config.yaml
n_layer: 11
d_model: 192
n_experts: 80
experts_per_token: 2
d_expert: 96
d_shared_expert: 0
activation: "drelu"
moe_layers: [1, 2, 3, 4, 5, 6, 7, 8, 9, 10]
router_score: "softmax"
normalize_top_k: false
routed_scale: 1.0
balance_loss: 0.00767
balance_bias: false
router_z_loss: 0.001
init_std_router: 0.0168
lr_router: 0.00137
vocab_size: 16384
norm: "layernorm"
norm_eps: 1e-06
tie_embeddings: "early"
optimizer: "adam_variant"
lr: 0.00178
beta1: 0.95
beta2: 0.99
batch_tokens: [131072, 262144, 393216]
seq_len: 512
train_tokens: 942300000
steps: 3914
dataset: "wikipedia_en"
Below are experts of layer 7 (counted from 0) of a mixture-of-experts language model. Rows are named router (the router's row for the expert), down (a neuron's output weights, with its number) and show model dimensions 0-191. Each number is 50 + 12 x the weight over its row's rms, rounded and kept within 0 to 99.
Before each expert's rows: "comes before" lists some tokens at least twice as common just after its tokens as in all text. This comes from a sample of Wikipedia text that the model never trained on. Tokens count by the router's weight.

# expert 58
comes before: "\n", " The", " In", " He", " It", "|"
router:35 30 39 50 29 63 42 70 36 38 22 56 35 60 40 62 63 38 66 65 40 30 42 42 38 38 59 40 37 61 63 52 60 45 60 33 38 62 36 47 36 62 66 59 36 36 33 55 43 65 63 40 45 58 65 61 61 37 62 39 40 38 37 62 41 62 38 60 38 51 45 54 57 45 38 65 68 45 61 66 54 42 65 65 45 40 40 55 63 40 67 35 39 59 36 60 39 66 39 62 42 36 61 57 40 62 38 43 40 59 57 57 62 40 64 62 61 39 42 42 59 60 38 70 63 39 34 58 69 37 35 60 41 63 57 67 37 58 67 39 35 63 51 41 36 39 61 57 68 42 41 42 36 64 59 42 65 67 59 65 59 60 63 62 64 64 38 39 63 56 67 58 42 45 41 38 39 41 37 61 64 39 56 69 40 39 39 41 39 36 36 37
down1:60 44 51 67 56 38 48 36 60 44 34 37 59 48 61 46 49 51 45 45 54 34 72 47 58 38 47 40 57 29 60 56 19 57 44 74 77 38 65 56 60 57 41 49 58 55 31 43 64 54 43 41 65 49 62 36 49 42 59 29 44 34 46 57 60 63 38 76 53 36 42 63 39 61 50 71 58 50 57 48 40 44 44 42 57 61 52 49 36 51 38 57 35 34 61 42 42 49 56 42 58 42 61 60 50 53 77 25 61 57 45 46 68 67 63 33 40 63 33 32 47 45 41 59 60 89 30 46 68 51 64 36 38 56 54 51 60 61 61 69 67 56 50 24 63 50 51 49 43 65 52 60 54 35 53 23 51 43 29 46 51 57 57 63 43 43 67 41 28 35 52 54 48 42 60 38 38 65 57 67 51 34 62 43 60 41 28 57 45 66 58 39
down2:55 40 28 69 53 45 56 65 36 55 32 45 60 45 67 35 64 54 47 65 49 50 52 78 46 63 48 25 49 25 70 50 71 67 23 49 54 61 65 56 48 69 60 58 48 57 46 37 64 50 36 39 78 59 47 36 33 64 47 43 37 33 47 39 39 45 53 52 41 50 70 66 43 55 71 40 38 45 36 37 39 47 67 40 55 36 58 43 49 43 49 62 48 46 54 52 44 51 59 60 60 62 71 56 47 63 57 42 69 23 74 42 50 47 40 46 34 49 63 53 49 64 39 33 34 64 50 71 42 70 41 39 60 33 43 34 47 42 30 64 45 60 44 28 48 47 65 80 39 30 64 37 55 47 23 60 55 50 44 39 61 46 47 57 53 63 50 69 59 56 52 47 35 44 45 44 53 55 54 65 45 53 57 53 44 35 66 40 53 61 70 36
down3:59 64 43 47 65 44 54 53 66 52 65 68 52 46 39 73 70 37 41 62 42 61 72 74 35 50 58 61 53 47 48 69 43 47 35 60 39 42 51 35 51 51 54 62 50 41 48 59 53 59 65 29 55 65 45 62 64 58 42 18 47 39 65 34 33 46 62 59 53 30 46 65 55 66 44 63 47 69 44 42 64 75 58 41 62 32 44 60 45 65 36 40 74 66 66 62 34 60 34 42 50 41 68 49 62 65 42 52 45 38 36 64 53 75 42 51 38 26 49 42 59 32 53 58 55 31 59 61 52 64 59 52 57 67 42 63 30 61 41 68 39 38 63 44 37 47 61 59 34 65 42 53 58 36 46 39 28 43 56 44 32 39 55 43 52 46 43 43 55 30 42 67 60 55 53 30 50 70 38 39 42 60 35 67 59 33 39 36 35 51 55 45
down4:55 45 52 50 64 54 35 62 39 49 62 45 61 61 76 26 48 55 47 42 57 42 69 76 56 53 48 58 27 46 39 53 73 45 49 69 39 46 47 71 67 34 54 57 31 24 50 38 62 58 33 55 51 34 45 34 42 62 52 17 51 61 47 55 72 52 47 40 52 48 43 43 25 62 60 46 46 31 61 44 41 67 51 56 55 48 33 40 63 61 26 37 70 36 70 78 35 49 63 51 51 49 44 52 51 70 64 23 34 50 45 43 48 57 49 56 44 51 63 52 18 52 60 24 44 58 61 72 82 46 44 34 42 75 65 46 51 52 42 34 32 38 53 68 54 48 28 40 48 57 67 44 48 48 44 56 43 53 35 39 52 51 63 40 57 51 53 53 50 63 51 38 61 52 58 60 51 51 41 58 51 56 68 51 47 52 56 59 61 58 41 35
down5:53 49 55 52 53 56 47 23 40 52 55 45 68 38 51 45 40 45 78 22 56 62 32 57 45 29 45 66 66 70 44 44 40 46 53 46 61 58 47 51 36 38 42 46 45 56 39 44 49 54 18 60 57 50 51 60 32 52 35 41 41 56 37 35 27 47 54 51 59 51 44 46 59 62 59 36 44 54 55 69 59 42 47 52 32 64 51 58 44 49 61 37 48 19 64 44 35 40 52 44 67 66 42 59 45 49 65 48 32 57 51 56 75 78 75 45 48 66 71 44 62 48 32 38 53 65 60 67 60 72 63 32 41 50 46 48 42 72 68 58 64 41 40 45 46 32 42 42 49 59 39 50 57 33 43 33 57 61 24 53 42 46 56 46 65 52 60 67 56 51 59 60 43 50 50 61 64 74 49 49 44 48 64 31 63 35 53 16 65 57 54 34
down6:64 70 57 45 38 59 46 38 48 38 50 51 34 65 37 40 52 53 41 67 42 52 57 31 79 34 45 50 49 46 53 43 43 42 47 44 52 45 40 46 31 56 40 60 44 50 56 38 37 61 63 74 47 51 35 49 38 50 52 28 78 57 54 52 57 43 47 44 48 72 63 60 54 38 85 57 51 51 53 34 52 36 66 65 40 58 55 65 37 50 54 51 37 66 38 35 62 59 52 49 26 47 56 54 61 44 58 48 59 40 41 38 33 67 49 27 52 56 79 48 58 43 57 51 59 57 74 45 59 49 64 57 38 53 59 55 42 49 28 55 50 40 46 22 56 51 52 59 62 54 52 59 34 47 72 55 69 42 47 33 58 35 41 50 33 32 58 60 70 22 48 74 41 65 60 37 46 57 68 35 48 32 51 73 28 37 69 40 51 59 76 53
down7:39 58 44 70 58 73 62 27 46 37 34 32 23 40 77 43 41 66 54 52 66 61 26 39 61 46 30 46 71 67 27 75 41 21 43 37 43 51 43 64 35 67 56 46 59 80 40 55 73 31 47 40 50 40 54 51 56 52 51 38 66 39 33 63 65 51 58 63 35 64 42 45 44 54 62 44 47 59 59 55 49 47 51 53 55 56 24 59 59 26 43 46 34 39 52 40 53 43 62 55 43 57 56 57 61 66 52 33 65 54 39 35 47 67 55 64 40 47 52 60 43 41 56 42 21 42 74 55 63 48 45 45 52 48 42 40 51 69 41 45 59 52 37 24 64 67 56 38 29 43 59 64 60 63 38 59 54 65 63 54 37 47 35 34 59 48 61 54 51 43 54 73 49 42 54 44 54 61 48 40 42 59 52 40 43 47 59 49 54 60 46 34
down8:42 46 34 66 36 80 47 23 67 57 29 47 46 32 51 42 58 50 54 65 52 42 62 42 43 47 42 42 59 51 75 52 50 50 40 54 65 55 37 40 65 60 61 60 32 60 68 35 60 36 39 54 67 24 45 61 46 66 60 54 29 42 34 32 69 58 57 39 66 52 44 50 60 56 45 29 37 63 62 42 56 50 42 32 73 65 81 59 50 31 36 45 68 44 69 51 48 53 48 53 44 44 55 51 56 53 50 68 37 46 55 59 58 43 51 59 64 30 52 38 38 60 49 39 52 44 52 66 68 55 53 40 41 35 44 67 50 30 47 52 52 42 64 38 66 59 53 53 36 71 66 54 65 30 38 48 44 85 28 51 54 24 30 41 32 60 32 48 38 54 47 46 51 50 52 48 49 48 66 37 28 63 60 45 55 47 50 39 60 46 45 39
down9:55 44 63 51 42 68 28 71 43 29 32 60 43 61 40 61 60 65 67 61 47 68 51 52 52 58 66 64 62 43 53 73 42 51 75 71 50 43 37 41 57 37 30 41 26 44 42 72 42 56 53 56 62 62 77 35 52 59 39 37 51 47 28 40 37 63 32 68 56 71 43 79 43 52 46 56 47 43 73 68 51 57 51 51 63 37 58 36 63 41 48 55 46 44 65 58 40 58 57 65 52 57 61 55 60 67 58 49 46 63 47 44 33 66 65 49 54 30 73 58 55 50 60 42 44 38 72 35 46 67 45 54 43 45 47 58 34 31 40 41 36 36 45 41 41 32 61 46 23 47 40 46 69 57 46 27 39 59 30 54 53 55 37 56 53 55 51 35 58 67 47 44 40 55 43 68 59 60 46 25 49 58 52 50 49 59 62 27 38 49 36 61
down10:62 45 46 49 62 37 64 48 57 50 52 44 66 48 44 48 46 39 48 27 35 51 67 30 53 50 46 35 58 30 35 59 41 53 64 55 63 53 55 22 48 41 68 42 48 40 51 54 42 43 48 62 45 60 38 38 43 53 48 56 55 66 60 53 56 58 55 63 71 35 31 57 49 45 59 63 36 76 64 40 49 22 66 45 36 60 58 66 49 44 39 59 52 50 62 46 48 21 63 55 39 50 57 26 49 36 45 68 73 47 40 36 44 61 51 39 45 55 34 64 54 70 58 41 62 39 56 22 44 61 51 54 49 57 56 39 52 49 38 46 64 30 42 36 57 67 30 49 56 53 67 61 41 30 23 40 37 42 55 45 50 69 47 67 31 77 77 51 42 42 59 66 35 51 73 34 61 37 69 62 44 50 54 57 46 28 56 35 47 63 72 54
down11:45 35 75 76 51 52 43 43 35 46 48 60 57 31 41 69 59 54 63 41 50 31 43 33 44 52 50 65 49 28 57 57 53 33 46 50 42 68 46 48 60 59 45 57 24 57 65 60 58 48 40 60 47 53 63 48 58 62 38 41 54 38 44 30 62 28 57 42 74 31 41 53 54 43 57 64 47 40 54 27 31 56 46 54 56 50 45 55 42 55 56 45 54 48 55 48 56 57 44 34 54 29 63 36 40 36 45 51 70 73 28 38 57 34 30 27 51 69 56 65 72 60 34 47 39 25 59 79 28 66 50 45 46 65 64 62 57 42 63 47 42 51 54 54 65 49 64 47 35 80 58 60 44 55 45 49 62 51 55 47 41 51 45 40 57 45 71 56 33 43 58 68 54 46 47 63 74 46 28 36 30 49 44 54 51 58 55 56 43 46 81 63
down12:30 59 38 39 55 30 46 48 72 52 82 47 38 41 52 55 70 35 53 52 42 43 32 50 51 37 28 43 32 43 58 42 67 60 52 61 61 45 40 49 52 17 36 81 34 56 30 59 48 54 66 48 54 56 62 35 59 61 85 40 37 42 49 60 71 53 49 56 54 42 44 46 68 60 47 20 39 54 58 69 54 51 63 53 35 38 40 45 53 53 34 47 54 33 56 46 42 61 34 36 41 31 45 66 74 65 50 43 42 60 53 39 60 64 58 42 47 42 56 48 57 47 63 59 39 57 44 56 51 43 54 68 57 33 48 48 41 53 73 46 55 54 37 11 46 61 46 60 49 46 44 46 38 53 51 35 61 64 55 47 58 66 36 25 43 63 42 75 45 62 37 68 53 53 47 40 62 55 65 49 36 45 37 63 47 60 47 54 55 33 37 54
down13:68 71 54 47 46 59 38 44 53 41 55 45 53 57 57 47 37 64 37 50 60 57 56 50 65 40 40 34 66 52 48 43 65 65 73 44 73 47 53 60 42 55 39 61 52 43 49 49 52 45 48 41 64 45 43 48 65 48 31 62 58 32 32 27 47 65 18 38 57 46 50 51 42 47 31 72 52 45 36 60 55 38 50 25 35 47 50 41 47 91 71 62 34 42 35 45 55 48 49 78 39 59 69 39 44 47 55 78 55 71 62 53 60 48 47 57 57 35 54 48 80 60 55 58 60 60 15 45 45 61 35 48 42 46 46 48 30 27 63 51 53 51 32 54 53 41 51 61 39 55 46 19 57 36 58 45 55 61 56 48 52 45 70 39 45 31 59 41 29 61 42 46 62 60 62 55 50 64 47 52 51 60 61 49 37 51 37 38 51 61 49 71
down14:29 49 54 64 65 43 36 36 73 52 54 77 62 42 56 55 38 66 48 52 48 41 53 73 50 63 59 46 50 51 42 51 46 43 40 71 53 53 55 62 51 57 39 38 45 58 44 47 95 52 57 55 62 68 73 42 61 51 56 40 43 41 55 47 44 43 71 54 57 45 35 47 36 48 54 63 52 75 46 46 45 79 39 39 55 49 57 50 45 65 43 53 35 56 33 49 43 56 70 54 83 75 24 55 51 33 41 55 29 26 40 63 50 34 42 46 52 46 62 34 62 49 51 62 58 47 52 38 68 42 45 54 65 58 39 55 51 30 58 49 38 48 62 46 49 38 57 36 43 69 46 47 55 52 28 56 51 68 35 67 47 25 49 45 52 26 40 58 53 66 57 55 50 50 70 47 76 48 54 65 70 47 46 37 42 27 56 50 46 46 48 32
down15:43 54 46 71 65 35 55 43 56 63 35 52 54 51 53 37 54 54 69 42 54 29 50 29 39 55 65 57 55 50 52 28 57 43 54 55 36 66 63 48 75 70 25 45 50 60 53 39 45 57 55 45 43 37 48 45 46 73 48 57 76 62 39 64 79 60 57 49 35 22 54 26 37 51 45 65 34 73 55 56 50 41 35 48 53 57 57 54 35 29 55 32 64 57 73 50 36 51 42 28 56 48 41 54 57 53 69 54 59 51 50 59 40 49 47 41 15 40 63 51 45 35 56 46 46 43 86 63 43 55 46 25 55 32 63 49 55 57 50 38 43 54 61 33 48 62 59 44 49 56 40 45 39 33 42 40 47 75 55 58 68 62 43 48 46 57 66 66 55 40 38 66 50 49 49 45 75 56 62 44 51 38 34 46 67 72 59 41 38 39 50 38
down16:63 51 35 59 53 50 40 59 37 37 27 42 62 62 51 37 39 46 65 63 62 72 63 55 53 47 35 36 55 46 49 66 56 49 26 47 57 66 52 57 37 52 57 49 59 58 41 55 54 30 37 31 65 51 48 31 22 49 56 43 57 41 44 50 56 52 48 58 62 53 55 53 30 39 56 52 50 51 56 54 55 49 52 42 49 49 65 61 29 47 38 74 51 41 48 40 48 64 45 44 54 52 34 57 61 47 82 43 40 55 49 23 58 66 46 45 57 61 50 38 54 58 52 45 72 75 38 29 23 56 47 55 29 43 52 59 42 65 38 82 60 41 33 10 56 33 49 60 58 60 55 70 42 32 47 46 63 62 32 27 31 65 67 53 50 38 55 64 37 53 49 58 47 56 33 64 45 57 75 55 43 58 51 51 38 45 42 54 33 61 67 68